config.yaml
d_expert: 160
hidden_act: "swiglu"
balance_bias: false
norm: "rmsnorm"
beta2: 0.95
max_seq_len: 512
max_steps: 6267
Below are experts of layer 9 (counted from 0) of a mixture-of-experts language model. Rows are named router (the router's row for the expert), gate (a neuron's input weights, with its number), up (a neuron's input weights, with its number), down (a neuron's output weights, with its number) and show model dimensions 80-159. Each number is 128 + 32 x the weight over its row's rms, rounded and kept within 0 to 255. Numbers have three digits each.
After each expert's rows: a language model's description of what the expert responds to; "gets" lists some tokens that make up at least twice as much of what it gets as of all text. This comes from a sample of Wikipedia text that the model never trained on. Tokens count by the router's weight.

# expert 1
router:173189188125138143066104175088160137115149107104141178146146114205163175164099127125158150125133119120112123102129122140124119156114176134095036127142207112141114112147134133098163114122110126173111101160120122168174083138110170158183080134
gate18:135206172139092144112130170076108124124148134147164159156151093128143174114142128111220134076067165130159161142180076189126096076148140109121124137103149073096155088108104121132143090147202140108156177157104186094160097166137078151155101137
up18:184143085132074154098121127108112120138103150163166099159147150149149133123182097065108189116131192110172134117108071136137115118118159097116137157081169107177111145112118114128149064075090073112190084113163143202165101142125147143126112105
down18:130142163055109118081086122113103172081120127104107132079131147150192110114138086189120144130100156161119165164159211098121090081193137096128119133129138116148171092124140141160166179237116090087083098115144115094156139164109085099198095173
What it handles: Opening pieces of words and names that continue with more pieces, such as cont in continued, T in ITA, Aust, War, United.
gets: " cont", " T", "nd", " I", "oc", "T"

# expert 17
router:147155101154101085142161047154086084155085145202156138092169151164158137085146104092169127165093123153128071138094124133152170115159177161165119129097105127088125172076107086154136103135175085161053114117180154135107146100116084083176149130
gate0:101142153110132169112168088126109125123114150121048146115182144158132117100150107126148126143137142091128100111140138090126103127152098139151090076139117138130138179116111072092126127108160148152101130074121103116101162129118144088048119141
up0:099124097176099124141174155111116158126122097175107085134125112128097081115132095100177150110165134125124085116177167132086132146102134119094095062136169143146138152175105064163042082137173146163116108099137158119107133127125089138112100206
down0:119118185091058092134087161164120108113124086112161128177134116145089104109125112144122118176113044110195122098051121154142128117146203128057108121109126144155126154141214113176149078145112124190171071159155151126105126149120093134091077120
What it handles: Line breaks and paragraph ends after periods, table rows and headings, plus word-initial n or al as in near, nationally, already.
gets: " |\n", "\n", " n", ".\n\n", "\n\n", ")\n"

# expert 31
router:146117098178184089072094152151106117171110135163168109096151138113132148160164156122133149175193142082120111145116177133193113135135075151136086128051148115168151121125053129144096134115060151177138168154122174189146130112090130129095148088
gate1:096090113083106080106104099147123137081147110166139112123121119105157154188083131144095143150125156132097183168095074114076115065164099180085148149162186139094171126118134099112132096126136083134108101153117182091121133105065089112152088164
up1:083171158158125171155178117131120174141092155098155124128114153124145156159158143155127102178104193080118077143161179128125129196101144068099110154070145153124125135186174105123127118165166163134118151115142138063086105085120106140097191150
down1:081095155132180133126126148116118123122115123163132145103058135100100151154072118168100097177166166069137126134063109160117207056145143098093112136161147160099149162098112119092156157155148088108147155105097177116113148166141110107164167164
What it handles: Colons after infobox field labels such as Population:, Class:, Highest ranking:, plus prepositions to, for, by, of, from in running text.
gets: ":", " to", " for", " by", "-", " of"

# expert 25
router:113142174100106162078134127143133159095188102187160138120128161142177118173149166194062049163164091064166164146100131144117144169116175129087164076101111082121147145094140143134172137117087163093156120152079108128061121060100100104146125170
gate0:164145116078117104149091094149171107203175132119139131158069091146131124126088158141151135162161110122187127124062184151151092106106093121106129156123106122131138181130121073094161052133100191173151099198141134141126118154117075102188135151
up0:134159101150082119151137148167139086111111115099085142160166131154154165153067105144119088115071138135197110161156095092136166132116137129228136140164127082088126086141126216119127112158106111043159119084092073159115126117094149072159137151
down0:132123129156146070149103151114181095099110094059088095103093126137126112140122104148112082068173141123076170128132110132180140133139156147122107073152141126141125111134097156094096156093131135159151122145131122185088118139138072118125085141
What it handles: The letter f as a piece inside words after prefixes, as in confinement, profile, professional, performance, plus F, f, ib and non-Latin bytes.
gets: "f", " F", " f", "ib", " on", "F"

# expert 27
router:107150118142155195165131088135073186159147163149182159121131126165124057072110136141117084118138110173107133120119144084137130128125123125126133067129087084110176124123111142050093155152146105138114129154156130128173105088181095097082097101
gate1:131116139121120148113210133111121121160142071071125117165148094097155100079111118105101108109111140113086103098194179105129064110141133126160131110128100124087119083093150137098080138154073136119128109150178123115096160115187148103133130064
up1:112142131118136171184121165111078116131139116086160157115075154099114089101034114155161127155137177122155174118135085134085154118118127116143147108128102056095136134172088130192101135129114111139073121178065115068052057138075143138128098144
down1:102148139138164153169169145170157143095121177120113091061150115174110130153136148143139100122143112076164066190109090201164117134033091112094164128127117144182129137147108175119139093098165097104149113080125124142136128094096166173153149122
What it handles: Word-initial b, B, g, G and sc pieces plus mid-word at, e.g. band, Beitar, Greg, screening, approxim-at-ely.
gets: " B", " b", "at", " g", "og", "B"

# expert 22
router:136110109181135082112136107131153144168103139126161149069087147082124128110100104064132174164079219080061159069128137137127073054132142184161155151124121161133070141138109121149133075164163088158067127124174193071107139112121092156113137142
gate0:167081152074156115140136134106142111090149076175113151112133139101113130066125107098111155186077202138164085064132135175157131161182105150165146159092143162110153117132076113162159146089073140106101131121165184131132114136106092160117117103
up0:128095177096129174141131149115092087086101136137160098118153166097160158151121170094113095149079095106152132099100154175115108169150113115148038135133126131171130113113182094099133133132103106208168049114155185183113111156101101112151153120
down0:203103057162087126141114183122116063186060176129113146162110140108126160122109129145153114119138126178079095142117110151076186089157130134115143127134119136134147169086196177123207128081051112168079142117117117158130163147127147055110103144
What it handles: Linking verbs was, is, were, been, and word-opening pieces like Ch, ch, pol, Col, ol, as in Chordata, champion, subchannels, Volta.
gets: " was", " Ch", "ol", " is", " ch", " E"

# expert 3
router:154147121140160163113102122153095086096133072187164137122132162127152141099071105087125132157198133140107084085100070133136197080160077145122094145051135085145166104154152118106064150073089146092148161182115094144148157148113122108142105074
gate1:152151049155152090205145174086123175104111106138126175096119064133127118103060092111143151113134165154095084159054167123111114127133138115195081140135075104136145134111166135166126114106172102125138167107146183114183153063155093150135095162
up1:108128158132129148090107098131103139126166159136145156117113154091155123151163182138187080094127126108143127044181173164118157105130144125069117133121138146140127100157089100112162112128127165161158112083169098093118161158160146143176158135
down1:127114122100145190155158130093097089164167186091189154063150107137124088128096143093160131123152100146101100137183174068143093093158131090047147126101167102139139126123159146080104109202125120112155153173106128129173153164135113061146127159
What it handles: Single digits and symbols in numeric data such as heights, coordinates and codes, e.g. 5 ft 9+1⁄2, 57′, ISO 3166.
gets: "3", "6", "5", "0", "7", "8"

# expert 6
router:121163095088055131183123112186161105085138041082125155156123095149107125096149148134083087148102114143159074102139113127157081125110176100121103181108127163165121125148146095120090127128167149144078145114202110150083099148125103152112154094
gate0:159126104102108093179153125146204069143153125129168148158208146149135104126109109161066136105104082072100096157146142106201162210107133130143094204093107134173127135108154132126103107055138117184098118080168125126085172089142146115131085081
up0:167146170106122117077114135135107183114111110143198143161141092110153085091116147156118068114074099095101136140184141088106119138073121120109078155096100124139174145110115159136125119136151052157171123186149153084131098154141133111100096175
down0:143165111132159176107111129118167082184103160143160138184115076125109130125155133122151151104113107129130121095076022187123161103230118110086131108201175114156086172129160123160185116193137121174094064139151144100075106088156134135148128089
What it handles: Word-internal pieces re, ar, ro and starts like h, bec, pre, ear, e.g. outb-re-ak, downst-re-am, B-ar-low.
gets: "re", "ar", " h", " pre", " bec", " H"

# expert 15
router:133085105174041157114121102069134158142106148145106104144131148091122126156083103164157161208140164185099166089106103119109151130077147140085157128147084157096150079063187121139123131116126094087104120146133095130069113122162096121060139131
gate0:084080106149101111125128108068137135121090139106095155050118164128093126092094147157123120129197184177089087118129129104146144142173118159146087094212128173054167129122153168134152170088137117179166101180113180125100131087152154152109129150
up0:078066153084110121101156119110138167177156180129113128080124158064147117103113119126105167145186130133101109159138120101150181124189153131134066133118145121139088095101167168176089161130172103123130129162139152133131122070140122136127164124
down0:093187103081137176111140151114152131121131138092152121145126128156132202128086196105130118126137171134133133129155153171164152152112146113068078119168144094139111155199109122155124083099152162161115132076166142176133171180162197159103121114
What it handles: Tokens for p or P inside or starting words, e.g. corres-p-ondence, trans-p-osed, e-p-isodes, comp, app, Park.
gets: "p", " p", " P", " comp", "ep", "P"

# expert 7
router:132121171164140150121171117147112106138079153129116063162084106181116137151156092123115141092140108106076146151154166169097130160113139157126170110166188127164123070170131161129170173142103127070147099124076118088088123125121145100193176118
gate0:163117183166077117147078090111153093129142119155147163133132142111113110138101149104127080139170167071124104178133173148084093150069153140160112100143132118210137126177098094106109181206121186169085139146145143154101122085129158147098131169
up0:236212182112150153096067135080169143145139121106166099128102146082162098087129143126127068111156176137109162165159133155110054150136136107166143117160123106139101133223080133144133177193119151170131099105116115112085147078165164127132113127
down0:177183156103059096110132114104135091183134117148146125151145184180136130155155094179104129064112123072171111117115080181153096098121185136109048124160073154124151170129134121139149133143105123160159119105136087118105112134095151097137092137
What it handles: Middle-of-word pieces like en, ic, ent, ident, ember and us, as in Gene, Indigenous, benefit, political, president, December.
gets: "en", "ic", "ent", "us", "it", "ident"

# expert 11
router:149141137165169142136102129065118134129123158083166142147156125102098173113166103097128088065114110179111144140124048163114136123085053083109131133108093087121103198103160108158152130151142150175149138139081075115122135088146193172130114122
gate1:133164114180126088132180066169164109087174143138139107121128129100142129220128180134098130118070144112146161120096114133165140092106113149151084109155142177163099109189069084120126164128080142109129175104130068098106089084141107146108151134
up1:109138055129125165148106117123127109128115168118064078126111124136136104157104111148130117149080098152106117079130139104137132136104123157113151144143149175096149091146099210126129126143102137055133154084103167074159049158108122093074192092
down1:127068123151051124145120193145139075135121141131103079164127105151141064104112161140146131078102137088184120165158080125132176109128101156106118139144150162082138128121045161108118107109121129195149188124159166174146082115182104147172145156
What it handles: Vowel-consonant pieces (all, ard, oll, ark, ell) right after a capital initial in names and places, such as Gallant, Garden, Larkin.
gets: "all", "ill", "ard", "L", "old", "oll"

# expert 10
router:170118171100208118110124149103167128135074133075110092096126116139085193095117175095101157110104107151133088127101158116172101181107101131102154153144161099060092189095138084142128185125132146121183152070146145083164176130086159142089115155
gate0:148108110118065087142170108173150086081127135146138131139094085175143175099154174125147127083157121151083091163126122141188111175118123113133140107131155188111119101126096076099140078087154100108161151124087118082146147105133121110131153111
up0:102172144115194078082155107111154152168153131076144103167156123148080169096153127140073078126158108124037093120098152104116136131152138155147105106065130179095088164059127141141093107138169126176094108137181192135076201102117152094107117084
down0:059196116140143140113112146139142113092153103077122173132092121134162159121187108179137068172138172102129091136118153113122160063137146153123133086140122155096136079152160160138120165168129132128149141045133130033151151153127139103160094103
What it handles: Short word-initial pieces like de, le, se, De, Le, often the particle de in Spanish or Portuguese names, or the start of debut, before, release.
gets: " de", " Le", "e", " le", " and", " De"

# expert 23
router:156091076094102187165119076113122076165153161148156093116124118128181077162157142166164174090127143131161102155122085148129120125129070114157167171124107155110137083089075142150093103144108120145133039194178149128165146084164142132102145151
gate0:061122192076106125154123088125119109105134121166069133155112134128088190126129153110157110135155133067136093145084114156122120164143106130154135093099170163164164143097154080145142127104109107191111119142112182145072190114170146120124142131
up0:110113173149112142130139143126123140160131151133137139123200107146123111160126117060115133115157135071224185097124162096136153137106165138121127084157144189079080131097166087154124171147212121052139183147160126075142096127170161097131135120
down0:166129176109092158150105121139102163144109114140163120176130138168132130111159074133118113057095197156205153100100123120086153154176124149104142202121129146129116096152156157165158100114164147124106089082121144092147096132153099186118152093
What it handles: Letter l inside words (inf-l-uenced, ob-l-igation, par-l-iament) and word-initial M, L, d, Bl, fl, as in Blood, Milanič.
gets: "l", " M", " d", " L", " l", " Bl"

# expert 0
router:110159115128147066119134163171163077126076130119070109128188148129115140139136096166127155095130087070109077109113158107114121170158139072111106104164057131149166144076090126135102142141158120134142156139086109112191167163088138121079122141
gate0:118137095187126120148136137126125066133139164141088150082143096158131138094132141133133149083112143093117143141196129087113152114150146152168139061122067179120200140138100050150082146097114137201104234150145108062155134104132101151082124089
up0:109094166134134114134111131124126150105111108133142107127099092131074084135130173152152219087084148089135167137150164117143182134180138070148110083200165089121181152142127109172139136126109159143100143141068100131079161143070111116141101161
down0:090116148110115136120129147119123084146117103097114030108159134179117062109222138115128134144083095124058129100167162111092139140121077145138142116164151114065082091144172125142120113147121144135160161118115147097086152096097128133098122096
What it handles: Early word-piece fragments like a, th, im, en, ac, per inside longer words, e.g. l-a-undering, im-moral, en-listed.
gets: "a", " a", " th", " im", "y", " per"

# expert 5
router:128169135156121096177107097100066112077082152152098100164143185151140153176169118131088163095136118103144110192163110111120096142073161073155154133161092073167111097168105110155095144123082159114052097194146140166110150138164119111156159098
gate0:123085160102084107109141079144144117149219121192088123187117086163117176113131169105077140142108143146125067115131094108143136140154161100099137090089173085171113080129133120140118202110152214104124126188144127114144138181125057118146125098
up0:121139115133130102155128109118134159102086110123169097032183153163144141116123128127143115150140105144089158096113072177189134116064140148169107117166117186142114208107124133068166071145148056108114130124088152138070159040107135201076106100
down0:118091151135096122149144124208094116155145137063126159145123162109158134085126080126118149142087145110146107097134179112151097145116114110160214128072124121090115122157115141159153145029124025133156113138109114205110180116157125109131112158
What it handles: Mid-word n-pieces (n, ern, ann, inn, kn) completing words like Sydney, unknownst, knowing, journalist, Eastern.
gets: "n", "ern", " kn", "ann", "inn", " An"

# expert 30
router:093112147084070157146182149139195132124122086181103158113117103124119153122108133153111082132092127142132099171128108106154035083186167141124151127128195113152118163082114135109163126134150169082154167058110133091165101175107154081091131153
gate0:154082179077077149121102124160116092167137116144172149093090125123121085206063160165119124142170126156103136135122124120142097109141075188158153086159058063158175126084115156087132112106128198053075151137122139109136185133130127105132156096
up0:106124062061168097137105120141148158110099145147139098113211143168125067087084127117042125145145161125160119136094098075147085127143173105147088167163163167133174163070126179175155165114099070109135130124112161116163152096152140115146083161
down0:107068165116131080173077163075085127152129064146094085103101111124133153223086110122108193083163071085142127086129096111165086130141077131160108108178170149139158117130167087138094134155174101098101136132142148046143134118153137121151083100
What it handles: Latinate prefixes re, pro, ex, sup, att and pieces ur, uc, cc starting verbs like received, referred, reported, occurred.
gets: "ur", " re", " pro", " ex", "uc", " att"

# expert 2
router:153108090108077201117161063181159163138093120121100166131114138112095166113091107169150100084161129171129185094169053109133136101150149168095160141123128124113176104094137154088148146123111187136161156094122147189068138126172165139083081108
gate0:142097059169127135099133167073159101153145185092120072169097122122165118141095134125084144112180168168091149067129079087118077159121128099119089164161133098134109111111133141139135133066081149173162095183098122124129164131141117121107053148
up0:169110102014089106144101070159162126091111128155112158158171146180140151150139164150123121132135105070133095148153142185127136098171164158119141160041142101097103131156119144181153107152185112132087109081101127119090154114169129161172161095
down0:120134114103091113130185104190106124139143149157133118110138129135151088085111115146135115111112119106110134081173090067117140128155131168134081156173140109128126110119149128171113160048146139148185208098154144104060246113148093085112181144
What it handles: Word-initial O/o and short pieces like art, ack, oot in names and words, especially infobox fields such as Opening, Owner, Occupation.
gets: " O", " o", "art", "O", "ack", " part"

# expert 26
router:145121106150072053150150175113140142097130176078171190091112145130192121124078122144124167186194207098146091141109114132113167103078125149153123142180084096083123131135127073142170121156126098093077120108143175086083160138126086135102068153
gate18:165093129146106108091147093114109173157111164123162155151070079147123118090107148077138116106162134108160120217110135144166089147081133152157123113159148122046119117129131091097108102080149105109129096152116137146107137152137063162121118144
up18:164100067156100096166099144157157163129117143112134103136126175131131155091130078078127156192181134079064143130063129122093104093112058073098149150152107171112124173054171142088063093121175154100144106163179203140085134129118102153126140120
down18:114124174201177102121125165080083115175142122096129134133122135173131129169141101126125085135174147141141157143146130110152108117071125136132144129192069194169084121120146107133193157142160149146152140149144153166153135137127184163133085093
What it handles: Word-initial c or C starting ordinary words (collaborating, casino, currents, canceled), plus starts like rel, ab, rec, or, Z.
gets: " c", " C", "b", "C", " or", "c"

# expert 13
router:091096097141164145069076110108070151117168147109108185159095110080107157122103104090158128117124125145174161101133126146122091135150099105121102105153100098119120118038166138152144128126137125157120137158100133114089105194160174143115141168
gate1:161132074129106129109146192082142046164138125141096145110131115078088181115131144107073053109111147159141168193074137195163172108128130179109104183087119118142106160179121086139085043086172140105107122128127124103125128163180143102098146127
up1:100145118139164126133073107156115132142183100159122168141114142147155108083100092134185181119168114127146148121135182096125097140100122048124180090126107138097142089137132159109200142140013110113154163111081097128080126135139132125105112166
down1:174076110131141141125150121096148119093175097167095134142071204194197152132105102158131105106177125159128175099099142142145127134129102100082139110132106122100100120122124087116080053128165150125178120141079152149141117132112173089154142164
What it handles: Stems in music, film and sports records such as play, work, film, album's bum, Record, Written, and Win in tennis or fight result tables.
gets: "ong", "rit", "ot", "it", " play", " work"

# expert 9
router:185153138137102080142088154140101102133159080143130042087153040143093147106150129133137051069150115085127139144100137120140131170185095098177121123132107171137126139104149189132126113148105086075107093098110136096093179181188117149185146144
gate0:084131127093153111165147099151098183104184096168167151138182068102079105137130116146118131160133155096152156180130146096120141136119172148154096074163141118101100105166162112176133121073149074142151140124174193113102092079148156142157161160
up0:061161093126093138141097089148092221161117152178159213121142095126133111119142113071141164154125089080100162155127160124072121134144197136137113122149187152076137136147140118131136136128133089117198125095208186067157082164179107126115126077
down0:105117138141110158156117173179141173180168146131096110139081090158170139130141133153137095133099110155152087071136146127147154146126175111125137104091135096136105104123128136150089127067162064175066179120106075197091151120145163071101166069
What it handles: First bytes of accented or non-Latin letters in foreign names (Fabrício, Universität, Cyrillic), plus pieces like as, iv, om, ri.
gets: " as", "iv", "om", "ri", "im", "ak"

# expert 20
router:156169118103133102170156184131149110105091129058125092141111048118120145166098124138087055154088120129141132098116182155138146161148112068096109162132171162086119129133152116073121142129125147106113148146137109046135148114120093140155119108
gate0:109141131076130104122090098138116063164047172111153073106119065177141117114116156096140134095068134092123101120149128169159136085161133147106135111090181129115133169093158144111188116158121151108193191176133099138094133123142112136185110127
up0:125079085145117121185061118122128086121111140156184091099125105165119148054087103136130130116127123120101109130092139152091173103123136115150121133083151117152114155059103108117154151180104148170131164171110134102097105059114188151124109116
down0:129145174170053105015080084151157115100081112128089153136165102094137147155166094134211178125070085127092148120188143102141130138112174091088102136128167100186103157150174100177151111128157136090169083133110105126108141161095153080166078162
What it handles: Word endings with e and vowel clusters (ce, ra, ence, ation, ure) mid-word, as in re-ce-iving, und-ra-fted, Wall-ace.
gets: "e", "ra", "ce", "er", "le", "ation"

# expert 24
router:116110111050138170130134151113146175135096136111162122106153171054107153100083139068209167173106086153098166149156136125142152120087131098133098082104092081126133212104123103118131163107132115126067155106076108164110169114127148105162102088
gate1:123148113140110141152127065125156185171226138107094140154132086114130088128124135114174123157093202144145119165151164160134131107160128175140070128116101198175120168110135116119084128141068052151143085153127084069126127141139124073137100129
up1:147125104109134123102133141162155142166124139171143147118159092082120149163126136117108131120098175170100099175167169089158158087089145055122082140088120153150065131154106146125190127185083123144108144108179089143147188091176182107111121178
down1:152124158115145122160173081172144204095129141065129104111145155097077113146109108118167204140133179111091127140160089123147092073130075097100157147134147130080107169106143144095133088145161112071131155147149088116092187130119163156132082132
What it handles: Pipe separators between cells in Wikipedia tables, especially in header rows like Home team | Away team, plus New and semicolons.
gets: " |", "|", ";", " New", " and", "ew"

# expert 4
router:094085169086168150128161161112222139111133115132148079089131126116106101129125111104079110115092129159125161104176177113101119153154120066110168101164177167100061125182092148134096087164126077121173159119063151186101126118141176156118156157
gate0:141109194176172164117154124091135130139094147167159123107068132155152115124165161116148156128086130147099171081119158140130128109108151076107128140163142166145139073053100204097059085131058109143097094125130073112120104157114128125222084171
up0:131110163126175068150103119111128112205144149147162151141128081131154164171157121056183120130134082157128144150089171123120133111133125084092081125140142147156174092090104143153096085140101133179124130175101117032086167174160105071109115145
down0:103158129140105161120122089108160188133120192108117155065091136104099154221194162138132109160152137181138115143084141071130092138120099132118201093133126171135158102146070144134117108123103120136075040204133050157118135160151116125117189127
What it handles: Word-final plural or -s suffix pieces such as s, es, ers, ions, ations, often before a comma, of or and; e.g. soldiers, partners, routes.
gets: "s", "es", "ers", "ts", "ies", "ions"

# expert 8
router:110130073127142140120125093105095096148147104150091124159124086174129122167108121104151162130123098106137157122122143120107152107107111168084088156098077106147071080099121078137119070121152127120192129101128102139180144161134100090130156185
gate18:114119087145096164108171135101132122138185151120083153174132146084186071143112099098151113145126106120123072129130102140118105142144180169108155119092113130087007154109137036159135144117168126177109176085092102203108188106174121113139161153
up18:150119109157138155123089187080110143188120155108142111093109104195105165107110111100152148150119165113094109104162089122157185139134173095064083115131149074197135157127154113112129119143138149108094171161138134143112093134139110136151173034
down18:100110098118136083084128107093175111145120143030148067121147144124096050122112146109080086129188166175175106151154087120157149078121139155087138137161086100122162154090120144106101099090137093118108084204117163069132106088151152175125086159
What it handles: Word-internal t, et, ubl, ret pieces after prefixes, as in ex-t-ended, comp-le-ted, t-esting, plus short words like off, this.
gets: "t", "et", " t", "on", " sh", " off"

# expert 29
router:097138152091153061123089166143077106182167135156143118119121134083173077116116165139175088145169138168089105131205097158132151049133073122150085116110075170104156143139138111141115113138126165126102122080064116138096079052145143169100086112
gate0:129153157104122061099186132176137122150117112099131125118105125092163098063131148172153143154116111105149112117171105078139144135117067069136160152158137121098092174134040190060096135115128192062093101148092198088123095092141121135137072136
up0:149091129149111164121108135102182125130064193139127156121197133141113148176097128117123121181099153077169180143103173146162155162055126118114159118068123161104152097103153108115134095101071094120158105122105136130180111093172117139145156110
down0:146116160139146089108137141131124125052093093142149139129162106154093163151070141164165111186027153160121156055129144128113142122114114135170150196115126138156097123131142147092128116062129136132200088165109095119179128153101114147120099169
What it handles: Syllables inside transliterated Arabic, South Asian, Japanese and Malay names, such as Moh-am-med, Ham-ad, Muthuk-um-ar, Komiy-am-a.
gets: "am", "h", "an", "m", "ar", "ah"

# expert 14
router:104103127131180110137101109101157165114186186167175185130132165090147111113133189101183076074147120127169107064174129170128122150099157090120177118140117135150133081137138112044090090112139162115129109110122162157081066155118135128084127121
gate1:171178068106151112116117115150101122106129100172133161136111120093129116210165114128197172128156170108100157149101161100127138136084105083154130128099109121129092127077089111098073116117174166156120138142106117099063113142117113052164132119
up1:114105148110092129123158172126154154115202106118118129146178185128105125124178150143150096114119092109172150110139189111131161150110074112111117122090118128132076106100055171126174143079147117159138055077145102112134144111107160143117123130
down1:075119134146140059111086141084163118084095104144133071187103111169151142127121137150124166155153145117067154139175164122137129108155162136184152123142127093070090198142184095131145123111107173141158110170171162163083166086098135060145119164
What it handles: Month names in dates, like November 2, March 19, and the commas after them, usually following on or Born.
gets: ",", " May", " January", " August", " October", " March"

# expert 12
router:094139171113147095067147150114173152175104163106133114180081093094124058174082108090136111152061112082134180133155179114080153163116149129131115130097177181107119093170151169130133096141053171135187148139082130131152129090105150119180115182
gate0:136174127139111166131097196130171191079074187120126111122104130115089146160170106145199127127149124119089152195146195091156183091163165128106097138133121083109139126085077114095180082095146172168076163130096088126159116095112112122162102098
up0:172168129136142123151084182095107167130079090101162147107110115152160109131090127099079128190137084110156081101187116113152161171159119116073166171135078110060110119107105088114148125078157141170154098081192172171173164115132171127105150106
down0:159107101138066166156128096167146166088127094192152166203188129110132135123118171137145151098114116110101090130107137125157125138066162212168129117151138071164145145104121121117122124188092083121171120157096141147147145152132099153134122127
What it handles: Inflectional endings ing, ed, ated completing verbs like taking, designed, helping, plus function words with, of, had.
gets: "ing", "ed", " with", "ated", " of", "es"

# expert 19
router:145133135086115075100117132114126124099120154094100049097145172053087150111142147103182144119120165115181140134149123083100156103131121100159174118146125151154168086159072183176139140133165101122095177070112071164106134107104136136107159105
gate0:109151142142133130067115102051146165136149113146108089076120126097146119170148184089146076076121164124168157102159088176110113147108151141131156162144096171132136116151096170092144069086113097156101151115182101154107117132127190116134204166
up0:133130160136120074124117115153118105130091137122104186136129125171224171135095129153050137219118194132095143109100141141157143180165076132137132177104109155123121140179153106168041089122130102139084107138118114117148101106105093158100136127
down0:094127081124125115124074061009076106083089165160137121115088173105106085068091093124155106155111128147117151108146079187122168119126151073095175127134136130211146137095103151136103156144112095157123117118109126173129152079142169140159158150
What it handles: Final pieces of place and team names such as Arizona, Alaska, Massachusetts, Midlothian, plus States in United States, American and US.
gets: "a", "ia", "o", "ian", "an", " States"

# expert 28
router:113126135106143115109143146109063102167157173124105085085152137131116143178138153159081078123108157133124132155112088085128130137152081157139155125177176188151147161174150096167100105115118067181160123074139188146146144097095119054191085120
gate1:178103128177153133111170109146061199159166163109140088179131146128145111077134143098168202148160120111067172110113128115107070132103150103161148125140093108130148163144141146138119132250161110116110166175114014134108101095139140128168178134
up1:135094107120143161129171133137113161170140115115132047107140157120147113091151108144152180132107155087132161117068117134145053112116204110145139146125039138143129202147142150157166121227173100103127115154165065154066120119146161093151111152
down1:090129144069122130102132151142123111094154144100135132107091141136124080162093139166105136096071136132197132125075120092146114138123120135062130152170195239112143078112094137164111157133148092151101079133108118073179137161121129123123108140
What it handles: Standalone space tokens before numbers in tables and infoboxes, after pipes or parentheses, as in aged 74, | 5.4%, with 42.5%.
gets: " ", "–", "#"

# expert 16
router:095093118082178077124131129168149140147124099101173141107101133092133119102133173098142166094112152097116151126162081159138119065167164103157102129108113110106155143161123129104127189071110126153085152163058065143131151173125152155166111130
gate0:086145094131090116084092118096134129116153132127119129106163124087142122112129150059137133180063190159109131168078168152146116115140155113197131144166138204175117125106124113149133138184139111090107090108107083117144142172137106081125155103
up0:169158068110109114085056141128070164157095136180122118126174143141113107107107113096095052155105208134085131115130131084119053125152150154124119113152142136154165128118139141157111149140219131105148115126050104154155191104141094092167130095
down0:060118163182136136117143161132122181112130121148102172104173093089186130128095143103089089188122081124117098174127051134156181148110156174150139115152140123151112207135097124065114145219177119111080074120127114121100111119123084127071133122
What it handles: Determiners like the, his, their, its, two, three, plus adjective endings al, ical, ial in headings such as Personal details, Clinical data, Technical.
gets: " the", "al", " his", "ical", "==", "ial"

# expert 18
router:103062124148124114123123158093126101095164085081087144127119124094125085123138101123052107088184176144131099112080136120113196132170179171148153091119098144124061185108112162095144087116164144128104102114158160094135094135152113188147169097
gate1:070149168119095136142123112086163128088120102136174137066167117181109095133106061099078090175102128106119114156138168121080198159119139080142150079149111162064105150133146167118081122160155116108189107182133139138112073106163133091162107133
up1:140128085113116101059130143140137097131111174171139131156092159119127164107083155086150107121176097169116156096143111139115079144168116120134109178105108076140185092181133098112147180114141148170148161091152090071142157104105155138150101105
down1:066125152111181132096195164146112114090152062119147120114080077166132172152117132128086142122124152119111148189148119117171169129051117126106108089104148153152108135105072132107180148105139137150103172147122128083112175099165110158162128039
What it handles: Capital or lowercase S starting names and words (Swan, Switzerland, Season), and qu inside words like frequency, required, request.
gets: " S", " s", "qu", " St", "S", " V"

# expert 21
router:132169158119120169106106106125185156083182106108130127185111051162083118109141159171106096180067112133160088203107122115136111113080111127104072108167135171176144136163130181119131154114071124137178083169141155154114070152109130141193116133
gate0:155120105093190123077121140099156071153057124216128115126146036140122135200045147160130156110089107116131113181099122127127153093114167122091098125112110129091090097177146142114074139102092139087094095144150135134104157171148166093153087160
up0:114120157104111122126126187161101147073134143143147134128103060131158104119094155071154082156126122130142138163123127075129145113144095128172115115117101101130114103159138085150062104160116088112119212178109081088132150139184082095118160089
down0:123143191150082113184114104133126206104149128101176105112106213112163148100151100097116101158145158146133128080100122145166151148139126117150181184113129121067054126125103066130143168098154111138165149155094124078117094106157145157095137115
What it handles: Word-internal pieces ir, ad, if, ild, ood after a word start, e.g. env-ir-onment, th-ir-d, Cal-if-ornia, ch-ild-ren.
gets: "ad", "ir", "if", "g", "id", "od"